Experts of a small language model: 14 layers, 6.38M parameters.
Below are experts of layer 2 (counted from 0) of a mixture-of-experts language model. Rows are named router (the router's row for the expert), up (a neuron's input weights, with its number) and show model dimensions 0-95. Each number is 200 + 40 x the weight over its row's rms, rounded and kept within 0 to 999.
Before each expert's rows: a language model's description of what the expert responds to. This comes from a sample of Wikipedia text that the model never trained on.

# expert 10
Description: Mid-word consonant fragments
router,171,197,198,215,215,224,133,245,167,231,112,223,174,167,238,231,268,144,237,165,170,213,112,169,161,261,145,236,171,176,225,218,222,214,150,202,161,203,224,105,173,159,230,262,208,227,108,202,276,185,211,237,245,214,191,167,216,171,178,193,228,167,199,190,226,237,138,178,219,154,221,138,234,126,261,200,201,246,251,197,154,222,170,214,154,292,187,199,205,174,212,188,180,254,277,225
up0,257,303,139,156,213,176,206,150,154,148,163,161,213,153,210,163,189,174,206,205,270,200,194,195,198,179,154,194,193,209,188,208,240,180,205,176,201,223,205,169,166,188,214,247,124,222,149,215,270,264,177,151,162,231,175,193,188,158,115,198,230,245,191,253,214,175,203,311,184,200,170,131,225,216,249,103,287,190,143,193,195,194,216,238,209,195,159,178,110,214,169,207,248,201,245,256
up1,246,164,201,178,189,131,126,119,257,240,185,271,186,133,211,195,257,171,229,248,197,195,181,198,228,196,179,248,194,201,185,192,236,236,210,188,140,162,229,189,222,161,175,236,247,226,169,163,242,160,152,279,276,205,198,182,183,220,186,167,244,168,217,245,180,200,218,108,235,175,272,181,228,269,201,152,208,162,167,268,180,208,186,128,200,212,123,223,201,166,122,141,263,242,168,237
up2,221,204,221,227,227,161,195,160,198,162,198,194,235,226,191,191,234,188,273,133,170,164,117,220,185,227,180,255,200,140,216,230,194,213,197,189,195,237,229,155,180,106,282,271,193,182,168,188,271,102,179,208,202,235,221,190,254,205,144,215,196,208,246,148,224,132,157,215,248,189,238,130,221,203,237,181,282,209,143,227,187,248,188,219,173,195,183,236,234,138,232,299,218,269,200,268

# expert 62
Description: F/P consonant pieces
router,169,181,161,186,186,190,142,191,130,208,208,169,207,197,164,176,205,156,228,139,221,188,207,269,253,170,189,238,233,159,211,142,252,269,186,226,208,215,296,152,264,202,207,240,216,242,203,184,181,245,181,212,218,189,138,207,178,256,226,163,271,167,228,157,214,124,192,258,152,111,198,176,218,201,266,220,200,229,265,164,222,212,138,202,283,208,194,201,145,185,103,137,233,227,264,205
up0,238,185,188,231,110,239,124,194,239,271,185,201,210,193,171,245,243,95,274,183,145,170,228,247,245,215,176,192,167,201,186,128,244,245,208,215,137,243,219,178,217,182,168,259,207,158,205,209,232,303,188,229,194,245,184,131,227,208,264,198,203,171,260,147,159,204,189,228,235,102,141,165,177,185,178,218,229,219,251,139,201,200,184,186,235,214,263,150,160,205,152,190,221,181,222,197
up1,218,273,173,216,206,174,241,227,199,220,178,162,237,201,177,158,231,165,182,208,262,219,243,209,254,196,260,220,201,256,185,174,292,173,227,195,173,219,202,239,209,164,180,219,145,115,222,202,179,152,205,138,193,240,151,201,214,236,254,196,254,187,176,291,119,258,120,229,202,179,236,278,194,162,239,221,218,104,181,118,226,281,214,237,255,200,177,216,170,230,185,196,163,156,242,231
up2,186,217,193,187,250,142,210,160,174,258,154,207,162,164,231,169,299,200,175,220,218,131,170,124,181,262,197,196,208,184,212,225,292,207,224,166,178,198,217,131,221,191,154,170,168,194,203,207,142,139,165,172,143,258,235,195,214,232,196,281,244,221,163,260,200,254,157,236,256,247,191,215,152,247,210,171,200,249,206,243,220,237,169,285,272,177,171,237,113,202,140,222,219,229,165,220

# expert 4
Description: List and table separators
router,210,295,241,244,214,149,180,165,191,262,182,260,237,240,231,264,198,177,215,240,159,189,159,278,256,148,235,185,109,188,208,196,208,199,242,156,189,203,266,214,196,86,173,196,245,185,238,156,185,164,157,146,158,204,228,182,186,249,201,242,285,196,198,174,150,235,244,237,204,138,187,255,165,192,214,163,211,165,226,208,148,252,179,207,180,216,141,209,196,260,108,195,214,245,195,206
up7,189,281,146,266,200,156,169,160,159,235,172,184,110,244,205,274,170,179,176,133,192,131,215,177,176,179,265,228,177,215,187,204,271,174,273,174,220,120,231,173,221,119,158,216,207,166,250,175,188,173,202,197,171,267,157,231,191,149,160,180,303,246,200,237,171,244,196,220,173,213,180,125,159,205,233,188,211,148,233,220,225,147,237,223,231,163,178,207,127,221,183,198,201,196,195,262
up8,219,267,182,209,250,152,228,178,208,242,136,202,194,146,199,230,208,193,244,220,272,186,178,218,257,213,242,162,188,178,189,151,266,221,252,148,239,214,225,121,221,170,215,222,191,186,172,176,222,134,160,181,230,186,147,182,240,228,127,175,231,214,183,249,156,260,252,161,193,245,159,199,134,178,254,209,281,113,189,177,150,214,172,273,249,206,163,218,194,249,178,120,190,197,178,297
up9,157,231,234,207,173,196,233,178,178,265,249,220,181,211,178,225,214,160,226,134,148,224,256,193,138,186,248,205,142,200,158,154,237,181,253,194,179,238,283,254,186,199,154,211,283,210,197,226,234,179,198,155,196,204,311,183,166,297,244,175,211,155,189,194,160,188,197,186,219,182,137,164,156,213,212,196,212,168,197,203,190,213,201,279,177,243,300,174,239,187,173,275,224,206,315,180

# expert 18
Description: Inflectional word endings
router,205,196,215,238,142,161,247,165,189,128,208,164,247,172,268,194,203,156,222,226,219,178,223,195,287,120,176,229,228,197,255,208,193,262,172,96,199,190,199,139,230,236,208,185,155,222,192,119,212,240,230,223,156,216,142,181,244,173,150,154,203,200,227,210,232,234,167,121,161,184,123,191,211,204,168,247,172,148,315,192,137,225,224,199,177,159,160,190,208,224,237,256,146,246,207,183
up0,294,270,228,253,188,234,150,144,193,171,237,151,215,161,223,190,185,218,225,184,171,151,181,202,253,233,145,241,140,196,200,183,233,225,251,261,206,210,196,167,203,162,163,246,259,218,174,161,240,199,180,205,209,185,158,219,204,196,124,269,285,223,204,254,187,224,220,199,134,145,162,189,137,199,263,197,156,147,195,189,248,284,270,261,300,201,158,162,198,157,219,202,203,163,198,237
up1,175,283,203,168,240,229,147,153,194,174,196,273,178,207,225,200,240,200,186,219,258,129,127,239,275,237,243,255,195,153,185,222,232,155,243,238,232,206,224,172,257,184,175,235,133,200,271,121,259,207,236,157,213,235,148,249,207,179,202,234,250,235,221,204,162,162,209,265,210,224,160,215,201,133,263,278,235,124,201,167,222,209,191,289,196,256,189,171,200,220,197,174,183,215,248,210
up2,258,255,198,214,202,169,127,182,221,174,176,185,233,197,262,123,176,234,175,313,239,198,202,252,200,199,195,225,167,215,158,170,242,198,241,243,195,162,204,226,202,154,220,183,230,147,258,173,213,134,203,243,202,199,195,200,209,248,230,136,232,254,242,239,174,143,219,195,233,135,138,182,219,167,211,218,200,171,184,247,114,243,182,293,283,198,159,176,209,283,189,197,150,246,158,270

# expert 26
Description: C/M/P word starts
router,235,175,249,266,164,270,158,150,252,142,156,219,203,193,240,204,163,221,182,210,160,178,217,199,186,154,164,157,218,152,220,145,219,237,187,250,274,247,200,146,235,247,254,155,241,193,214,230,147,138,169,263,227,158,131,197,269,184,238,183,156,232,133,251,218,172,216,134,146,206,230,169,180,146,231,170,232,237,180,161,147,191,240,188,279,250,252,231,150,212,132,246,210,211,203,203
up1,225,254,195,211,169,246,109,170,198,183,224,230,227,261,166,209,207,186,184,218,216,180,178,142,258,159,183,224,254,212,265,198,216,246,231,150,156,233,211,201,242,157,132,255,72,151,253,182,149,182,216,125,195,198,217,231,189,294,168,208,235,213,240,227,175,185,176,200,167,243,198,218,139,224,234,146,218,161,216,154,219,240,223,171,231,212,216,205,144,222,101,281,226,235,194,243
up2,236,182,256,144,132,185,170,167,189,196,218,238,172,192,267,214,184,152,183,205,291,223,161,154,232,258,232,222,165,226,172,181,250,165,203,163,203,169,198,179,201,138,204,241,177,122,230,206,229,174,204,162,169,316,180,235,181,215,176,298,243,190,219,191,242,98,150,238,207,141,185,291,227,162,206,149,227,188,147,190,268,234,168,230,181,192,176,239,239,164,198,156,168,228,226,236
up3,231,256,187,191,151,190,196,140,183,193,204,280,214,219,218,273,222,295,228,162,219,138,185,211,185,175,205,211,193,162,168,167,195,204,132,192,151,237,173,140,170,249,186,199,152,190,235,278,178,151,136,193,198,201,172,174,250,163,228,233,200,191,180,277,198,177,169,193,157,205,220,168,158,242,217,124,294,150,241,259,181,287,193,275,209,216,249,240,149,200,265,174,188,256,221,247

# expert 27
Description: Inner word fragments
router,248,178,261,262,201,226,225,134,221,157,150,206,233,218,227,179,170,265,204,172,276,148,213,180,162,207,161,152,247,135,269,144,171,227,184,253,250,144,154,109,294,210,154,162,206,239,206,149,184,235,221,246,147,216,248,238,205,174,180,185,156,244,243,131,232,240,199,154,145,128,225,228,197,210,195,199,222,192,263,173,186,183,268,162,157,200,179,214,232,177,225,150,235,184,178,205
up0,200,266,218,204,236,242,168,233,183,145,191,201,224,187,160,172,206,184,178,253,147,176,155,200,217,222,164,184,212,235,184,128,240,137,232,158,275,172,220,120,253,140,223,188,171,201,217,179,277,220,162,149,120,230,157,172,250,261,230,203,209,284,206,246,130,162,165,123,181,190,185,213,193,203,217,182,147,258,143,152,112,226,157,237,205,216,213,140,189,182,181,246,146,188,251,229
up1,198,202,166,197,204,213,251,170,199,181,223,199,174,217,249,250,161,166,174,207,348,120,223,177,190,258,165,176,240,182,267,147,187,253,197,162,242,193,242,276,236,174,184,283,152,188,293,132,204,218,244,180,203,166,194,270,281,239,198,218,230,240,240,100,190,222,197,211,209,147,202,175,196,244,270,212,204,169,226,163,230,170,213,185,217,203,184,143,212,244,208,166,193,178,173,189
up2,210,229,187,167,191,222,181,212,174,175,218,206,175,233,229,268,161,173,249,238,210,167,133,208,237,141,261,151,228,243,184,141,177,234,166,193,235,175,234,206,243,179,214,135,207,145,181,152,226,271,172,112,224,194,142,228,214,234,227,242,166,177,124,175,214,117,138,176,199,178,156,291,174,238,238,180,174,156,136,192,140,220,174,256,284,230,213,175,172,245,163,258,149,205,230,245

# expert 39
Description: Short inner syllables
router,179,171,207,243,215,107,237,232,247,229,144,272,202,240,272,299,197,187,277,251,207,193,213,136,235,148,156,184,216,169,232,138,157,199,217,179,163,180,159,99,201,242,182,271,209,207,144,174,288,180,204,245,224,276,192,166,193,184,192,194,210,180,178,183,238,155,180,177,178,208,94,215,232,209,215,235,186,133,250,170,125,208,200,182,180,180,178,186,202,200,237,238,174,186,171,180
up1,176,269,230,214,187,274,212,163,224,216,169,160,171,259,173,239,196,203,228,228,266,170,197,206,145,180,195,196,162,150,221,171,212,249,199,225,224,198,189,151,201,150,234,217,164,235,173,201,203,263,172,159,229,278,157,168,218,241,113,162,232,166,140,189,127,129,93,155,199,184,177,232,183,204,209,186,279,189,204,245,157,167,183,261,250,257,234,141,153,242,175,224,161,292,227,208
up2,249,225,205,175,221,237,196,258,191,176,157,148,154,233,275,206,235,194,219,201,202,244,158,249,165,215,217,255,128,225,220,184,202,232,165,246,275,189,208,143,301,216,137,147,179,253,157,169,256,187,185,209,244,201,147,98,178,288,226,180,293,203,198,196,132,199,205,179,226,202,172,263,166,176,191,183,204,173,195,253,152,191,246,276,232,166,230,168,187,219,129,195,183,180,212,235
up3,161,148,182,234,172,170,242,108,161,208,185,209,240,224,208,278,180,223,249,197,247,149,235,191,208,261,179,197,150,194,227,245,207,239,247,192,125,186,172,183,209,162,204,196,188,120,222,247,262,187,191,203,263,238,106,137,273,202,136,186,235,239,196,235,214,127,208,257,130,166,247,190,213,217,255,210,230,164,152,214,191,169,175,177,243,254,198,268,141,248,159,169,210,236,206,150

# expert 40
Description: Second word pieces
router,215,187,130,147,155,262,228,155,264,248,184,203,178,221,267,204,206,218,171,178,256,137,233,240,197,208,188,236,193,205,161,193,214,229,279,203,191,185,243,119,228,194,142,253,97,236,270,198,150,231,244,213,152,278,164,273,180,264,166,179,211,270,178,175,179,220,216,202,230,110,181,199,128,245,206,164,223,174,162,232,197,217,223,253,224,207,158,195,183,182,115,199,204,191,228,192
up8,174,158,165,163,213,223,217,213,111,161,188,294,203,176,200,191,216,216,195,219,212,201,261,205,144,148,217,202,168,171,163,230,215,199,219,199,177,187,170,181,151,211,171,203,204,173,322,169,162,198,204,231,246,240,82,244,292,167,192,201,196,223,238,215,233,124,194,250,218,136,179,263,254,225,179,139,231,179,207,235,216,225,119,227,246,227,219,97,198,204,161,161,147,210,189,199
up9,230,180,197,215,200,197,218,219,179,179,162,219,242,174,158,179,211,130,197,175,176,164,238,302,190,167,204,198,202,178,167,209,170,262,202,236,134,86,155,141,165,252,190,252,180,236,191,185,180,224,145,202,189,193,165,188,241,260,169,158,143,108,200,103,187,200,214,246,170,254,160,184,210,197,237,175,214,178,155,207,204,284,255,234,203,232,237,198,157,228,104,181,220,199,301,216
up10,222,204,155,159,201,259,284,221,273,275,150,197,209,215,167,183,236,195,268,172,210,165,272,131,184,208,184,226,203,148,233,254,213,241,241,155,152,101,252,217,197,235,182,165,166,182,230,200,195,118,228,195,152,179,237,231,168,232,161,192,195,208,172,222,136,161,184,184,295,154,219,189,221,218,224,172,196,244,219,213,306,210,195,224,222,198,162,159,150,195,192,218,143,145,221,120

# expert 2
Description: Capitalized proper-name starts
router,220,206,203,171,192,122,137,195,208,110,212,189,300,227,186,211,209,255,158,149,156,189,238,277,179,153,271,277,192,187,221,154,214,229,172,214,201,204,219,248,197,213,222,181,164,159,186,227,212,149,228,266,214,175,154,224,223,179,199,148,229,234,147,131,172,121,234,175,148,203,233,252,172,171,273,140,165,206,223,196,181,195,148,201,267,201,248,189,139,184,224,242,265,155,170,264
up1,186,258,109,279,147,232,170,163,245,214,174,183,249,220,192,171,236,146,161,172,198,168,179,200,250,231,173,190,166,229,159,195,236,240,265,149,224,189,159,193,192,75,167,173,227,155,234,111,178,253,174,200,143,229,209,115,266,204,217,191,205,187,155,204,111,194,187,207,224,231,191,233,195,220,258,203,221,214,204,184,166,275,224,235,266,159,153,219,215,208,190,176,191,230,164,282
up2,218,154,150,252,250,201,181,187,252,251,268,113,226,163,183,225,194,184,167,167,216,134,240,218,169,167,175,177,194,255,227,251,168,197,247,247,187,164,241,209,268,177,253,213,167,142,287,172,197,235,216,237,175,240,166,215,257,268,191,206,250,236,217,138,129,138,202,202,189,149,200,241,196,192,139,169,151,244,231,167,191,248,158,210,158,240,159,185,162,205,108,232,216,118,193,203
up3,274,216,221,163,254,203,133,207,238,232,233,185,137,246,230,205,195,205,127,208,283,173,192,220,104,268,145,227,199,230,169,159,246,152,202,208,287,130,252,226,242,167,193,209,160,204,221,145,241,186,203,147,204,264,206,212,206,250,128,209,184,172,225,212,199,159,171,204,216,171,240,215,200,186,155,205,228,191,243,220,208,254,294,252,298,215,213,178,175,235,224,252,184,205,220,268

# expert 41
Description: Spaces before numbers
router,184,208,243,193,235,223,151,154,265,216,224,193,231,144,189,189,210,132,159,248,198,201,224,233,221,153,256,277,209,215,221,247,297,207,170,173,260,129,242,108,172,174,233,216,208,128,172,211,163,200,172,143,193,253,190,198,226,256,189,244,286,190,234,207,166,188,153,177,168,123,206,219,205,229,220,97,197,196,248,273,223,196,200,241,154,154,194,145,188,201,173,158,261,182,241,209
up0,171,159,163,207,194,198,128,171,213,227,203,98,211,173,201,224,237,124,161,245,192,265,187,180,267,139,191,224,270,167,169,206,241,228,194,194,262,229,170,114,126,99,196,178,172,198,181,223,187,123,199,191,166,231,161,249,210,199,175,209,150,197,277,292,155,226,165,206,203,161,221,182,155,198,243,222,237,177,155,268,191,183,201,216,178,170,209,150,165,172,176,202,248,151,240,257
up1,208,265,202,164,266,190,181,178,205,198,157,274,213,144,188,206,244,196,170,221,265,173,214,272,202,277,151,288,145,256,211,170,313,208,199,191,256,210,191,150,256,195,201,211,237,172,231,151,193,291,183,191,190,277,248,227,185,225,215,196,292,192,205,213,184,169,234,203,254,181,166,178,209,176,143,246,244,141,199,207,168,224,208,304,215,213,187,190,143,246,155,213,189,203,194,222
up2,281,234,244,223,242,227,209,191,198,158,189,226,166,260,217,180,244,245,187,186,230,174,259,232,243,171,185,180,156,273,175,175,276,165,262,281,249,184,178,235,218,157,242,273,193,253,195,147,239,188,217,161,150,209,206,178,246,188,108,255,231,159,207,209,188,83,207,184,261,164,139,164,176,156,181,202,154,163,184,261,193,204,211,242,227,204,239,199,174,139,186,189,209,204,244,272

# expert 3
Description: Mid-word suffix pieces
router,237,222,159,149,197,200,212,259,252,207,127,234,288,211,237,180,195,176,172,184,228,207,237,163,184,159,169,150,212,200,141,228,211,218,178,151,194,191,189,154,223,170,116,244,148,230,172,82,269,199,236,200,171,217,227,165,245,271,96,173,186,280,175,174,212,174,158,148,249,191,215,235,214,241,188,113,275,180,246,273,190,195,222,227,217,184,151,223,217,211,198,197,221,202,243,218
up8,187,218,235,270,192,140,181,180,265,244,244,208,209,213,132,208,207,251,168,210,210,123,142,237,202,211,252,202,144,264,225,155,270,259,220,172,212,176,258,177,211,168,167,160,195,229,209,153,175,153,168,168,174,185,191,169,218,223,174,242,231,309,298,256,174,148,196,190,222,152,258,225,171,303,251,193,203,176,226,181,173,181,161,235,248,229,177,256,197,262,207,179,235,233,194,242
up9,230,253,188,120,229,250,208,286,241,228,204,232,201,172,239,203,199,203,224,287,211,158,255,183,150,156,152,203,231,203,185,227,255,255,188,204,152,219,196,162,257,270,236,199,172,132,210,123,168,225,190,226,199,145,189,219,248,223,216,238,203,120,186,208,187,185,164,182,153,176,190,207,187,100,139,203,266,146,241,287,189,161,155,258,187,245,188,250,161,216,257,218,187,220,218,255
up10,181,224,228,232,169,154,197,213,247,178,236,153,256,239,246,93,224,204,198,196,155,154,248,151,238,172,224,216,258,189,197,198,263,188,265,184,235,251,163,181,227,243,191,159,201,220,128,244,233,194,183,106,111,272,239,154,232,227,197,248,184,221,222,205,153,260,233,194,222,150,221,281,282,193,224,119,199,208,243,215,224,215,236,237,213,234,201,225,230,208,216,223,232,185,155,272

# expert 63
Description: Early inner syllables
router,213,252,229,255,187,247,168,150,246,145,213,158,227,209,221,196,188,158,199,174,198,172,205,212,211,155,141,262,185,156,135,128,211,187,249,187,231,92,214,96,275,176,202,176,216,264,134,177,164,248,241,257,176,207,214,202,219,223,181,174,220,191,147,204,156,190,170,220,199,178,199,249,180,211,261,132,270,217,223,260,187,202,212,214,146,189,178,247,136,175,228,198,256,191,261,291
up0,193,249,263,194,188,213,194,158,230,182,205,195,219,273,135,204,234,235,257,191,209,206,199,201,206,201,195,260,186,213,133,182,259,233,165,153,193,141,259,260,235,246,280,236,218,224,229,178,190,266,257,241,157,229,247,158,175,253,181,178,190,188,250,136,157,176,177,190,202,190,195,270,203,262,238,91,158,181,241,188,224,201,156,218,124,252,219,217,180,201,249,214,87,214,240,164
up1,202,204,209,215,288,187,242,217,177,264,175,181,173,170,189,245,260,164,242,198,199,152,168,228,260,201,283,217,172,255,204,232,230,165,232,115,208,210,186,218,255,199,105,215,196,235,204,142,245,178,197,200,257,217,199,239,196,210,179,271,243,257,192,250,124,162,211,199,245,225,193,207,268,212,268,211,200,143,207,143,146,237,171,263,261,215,144,248,210,235,220,227,147,246,272,241
up2,215,224,142,233,208,221,214,249,172,225,219,130,166,130,188,273,171,271,232,205,221,188,93,273,135,219,214,140,197,176,151,220,174,206,215,185,164,183,287,249,285,145,155,201,176,279,214,241,185,198,254,228,201,246,193,202,165,214,190,197,223,201,230,231,105,159,212,154,184,158,175,212,222,207,237,145,291,177,181,256,175,212,216,191,238,140,175,235,181,205,196,246,248,189,232,212

# expert 29
Description: Digits in year ranges
router,163,255,164,176,252,165,214,293,199,173,232,281,223,111,206,196,214,180,217,111,212,213,201,251,175,202,156,175,180,169,160,238,238,193,185,141,241,163,239,184,300,187,211,282,189,157,174,189,174,211,212,287,201,205,203,175,188,199,214,173,163,187,224,147,240,238,95,151,222,179,218,234,189,192,217,185,229,132,248,194,152,155,154,196,298,265,205,201,181,227,209,201,232,211,197,263
up8,202,252,168,217,213,180,175,176,198,118,187,284,184,183,170,287,210,143,234,215,159,165,196,269,123,140,225,192,114,146,195,160,182,179,227,193,153,159,177,171,150,132,168,245,129,93,211,187,137,204,220,209,210,136,182,244,181,227,224,239,218,166,205,237,180,195,229,182,188,193,179,202,180,249,194,203,172,167,169,242,230,154,199,213,242,256,123,207,196,244,178,269,148,259,226,243
up9,167,238,200,253,219,226,260,284,267,109,201,298,148,139,235,223,215,249,210,157,189,194,283,254,188,186,205,164,203,200,199,192,275,183,156,201,159,178,169,201,278,193,261,246,205,146,193,193,147,264,178,228,144,197,189,215,178,190,169,220,209,234,184,163,200,232,207,200,242,207,190,125,192,179,207,207,203,178,240,165,128,167,169,178,277,269,209,198,144,291,197,189,177,215,191,261
up10,172,229,193,233,244,172,189,189,286,125,190,240,200,153,228,175,161,146,181,207,230,176,237,135,195,213,149,199,239,247,157,247,232,264,175,240,279,153,209,220,208,216,185,215,244,155,265,190,242,147,188,261,206,244,192,237,222,194,245,226,300,184,182,177,279,130,235,207,192,183,217,245,170,208,247,195,141,145,151,230,239,164,134,222,132,264,222,213,216,267,187,210,180,146,227,235

# expert 13
Description: Sentence-ending punctuation
router,269,233,189,220,193,133,125,224,154,258,211,197,306,186,184,227,194,145,226,224,176,184,174,241,154,206,208,289,206,297,190,174,246,179,227,207,272,131,267,217,190,218,212,207,210,153,219,133,276,214,167,167,175,230,120,200,250,209,193,238,193,162,189,199,212,144,204,183,167,216,131,168,184,225,187,202,184,209,179,263,193,309,212,191,205,207,209,251,212,184,150,163,162,152,232,250
up10,208,227,175,145,204,239,200,237,203,187,196,229,189,242,236,238,204,189,187,193,193,173,182,193,237,237,218,275,143,234,136,159,248,181,190,158,320,207,206,189,249,146,195,223,188,115,241,93,228,216,180,189,229,195,263,198,214,196,182,240,235,213,180,261,188,219,290,119,256,211,165,238,174,196,232,251,210,215,224,183,148,256,102,240,192,189,159,198,172,218,169,160,204,164,223,297
up11,255,239,195,173,252,136,183,248,205,242,250,203,150,205,237,262,252,158,203,222,167,175,200,248,202,201,216,185,231,258,133,238,260,165,259,180,208,171,268,192,222,231,205,158,183,173,177,207,278,233,194,188,246,216,271,188,241,219,162,254,279,218,229,224,154,188,183,227,191,246,256,261,225,232,139,252,279,230,191,199,252,237,175,214,118,230,215,169,222,225,124,166,223,121,149,210
up12,243,216,162,156,240,134,212,143,146,157,201,159,173,168,196,224,224,212,171,231,178,227,175,177,175,176,194,209,220,247,134,151,210,191,273,195,188,271,214,189,168,143,213,180,263,183,137,132,175,206,102,261,155,309,189,150,207,244,233,178,215,179,211,198,227,233,172,166,155,251,143,199,181,215,243,198,194,190,187,166,210,103,223,191,106,218,178,215,137,240,176,197,265,230,259,221

# expert 14
Description: Second-letter word pieces
router,231,280,197,227,206,192,212,126,168,118,243,204,194,116,314,153,255,154,165,234,194,149,173,287,146,236,155,208,194,248,224,231,254,167,207,212,184,160,302,177,243,237,121,172,234,238,167,198,230,164,205,229,205,265,200,228,193,166,184,175,264,178,195,226,199,187,214,204,132,153,221,231,184,141,237,192,176,188,162,172,173,197,192,199,151,184,253,241,178,178,223,268,168,211,167,199
up7,304,233,159,182,188,253,204,159,215,211,197,301,229,146,244,195,260,159,184,185,212,145,186,180,201,163,238,161,168,217,151,167,238,213,204,218,227,231,149,179,177,155,172,177,222,170,287,137,217,229,190,220,115,177,167,267,224,268,195,183,270,226,167,292,190,188,140,173,227,191,215,208,203,239,183,169,243,186,230,230,246,215,178,257,153,234,188,270,139,256,265,198,214,243,230,216
up8,249,245,214,243,267,139,253,166,140,215,265,177,240,203,230,221,187,214,183,199,237,131,152,250,239,179,231,212,190,215,213,195,241,191,230,145,214,158,203,138,195,134,190,166,189,230,246,166,151,172,202,160,222,240,208,280,270,242,184,214,188,174,328,243,149,179,237,285,233,198,158,219,211,191,277,239,249,181,140,260,212,208,185,188,212,272,242,222,181,250,189,208,185,225,235,239
up9,259,230,188,175,215,198,214,184,231,188,190,214,233,274,238,231,249,277,167,218,270,196,94,174,189,221,193,154,210,279,210,195,209,191,228,254,210,129,216,276,152,207,210,229,171,190,145,168,193,225,221,203,180,260,150,289,182,191,201,192,251,232,126,245,158,189,151,219,226,166,270,266,146,245,232,215,231,202,206,236,207,205,238,287,202,216,118,142,146,195,181,185,151,184,197,236

# expert 58
Description: Capitalized word starts
router,228,201,235,233,147,232,198,170,263,177,121,151,221,229,189,231,200,247,184,143,171,181,230,184,167,156,128,199,195,163,151,164,277,196,185,243,202,160,173,187,214,173,183,196,255,213,152,198,161,197,171,129,183,185,228,195,329,219,204,259,186,290,210,163,203,141,228,134,184,202,222,216,114,174,203,132,223,218,213,191,212,224,213,188,220,268,207,200,110,208,200,224,258,232,197,298
up1,190,292,247,177,214,214,170,143,158,168,143,221,217,157,163,148,251,221,194,247,223,129,186,246,205,233,236,266,181,167,186,219,312,207,214,155,194,186,248,207,219,210,254,216,100,170,204,142,180,141,222,135,198,210,154,233,222,163,170,208,247,195,189,226,152,192,123,248,294,245,175,162,180,182,248,167,176,123,180,199,215,284,196,171,216,164,163,220,202,206,192,226,202,169,235,230
up2,277,222,202,178,225,239,199,190,237,236,266,294,143,183,256,229,280,260,204,157,238,181,209,190,158,249,256,223,181,235,218,212,279,182,217,163,269,238,247,196,217,166,177,258,174,166,220,192,170,177,159,194,206,184,223,221,202,213,129,177,194,230,221,245,178,229,260,282,252,172,201,239,204,223,202,196,204,129,265,194,137,220,187,268,242,229,180,231,135,150,176,236,135,137,212,255
up3,273,189,217,231,166,168,238,231,240,156,154,234,184,173,283,279,181,236,205,196,157,182,276,246,217,214,205,156,155,182,143,155,285,296,211,195,176,172,191,162,211,240,222,222,237,219,258,178,236,262,294,131,213,215,216,177,222,203,236,145,143,137,262,233,159,210,184,198,189,151,205,154,186,196,170,135,193,212,232,177,209,156,202,197,242,184,225,193,233,183,192,258,286,249,161,197

# expert 8
Description: Mid-word consonants, brackets
router,192,190,226,220,230,154,165,279,140,241,224,206,305,172,127,179,277,161,240,270,194,212,237,244,190,136,235,236,191,234,204,238,247,178,185,141,204,136,229,157,164,190,150,177,145,234,178,211,203,294,189,227,193,240,141,209,180,222,186,206,267,172,170,168,133,149,203,231,162,118,199,216,213,164,251,140,226,187,259,238,273,193,193,231,188,172,207,179,181,173,245,192,227,184,261,205
up0,225,250,224,213,231,171,234,181,206,210,164,164,222,214,262,246,291,190,170,200,245,183,203,189,259,200,254,188,92,280,203,228,253,221,262,212,226,174,144,194,186,216,164,159,230,222,232,159,169,234,219,203,206,213,228,271,160,262,189,107,256,231,201,190,147,211,158,175,185,116,173,256,166,292,200,148,246,206,201,188,187,221,216,238,184,218,171,199,102,261,230,192,175,221,225,248
up1,237,171,185,220,274,187,162,251,227,202,198,144,223,200,205,210,316,230,150,273,245,214,232,177,194,224,232,244,148,202,219,222,178,234,229,240,288,236,236,151,140,128,201,145,163,214,203,189,199,178,269,195,180,157,140,181,206,212,185,197,194,161,219,209,182,209,167,224,150,109,207,288,140,204,212,174,305,184,237,228,255,167,199,188,172,198,183,162,166,140,206,137,238,176,242,238
up2,176,241,221,130,165,180,163,209,247,256,221,233,236,155,180,235,268,157,218,204,145,184,189,215,167,159,195,216,180,258,215,149,260,266,210,191,136,211,234,165,162,184,138,199,227,152,173,250,159,293,208,198,98,264,150,209,137,224,244,213,241,194,222,179,176,158,205,158,219,226,252,125,205,154,205,168,270,191,203,222,204,267,175,153,285,183,188,246,202,230,208,209,266,242,205,237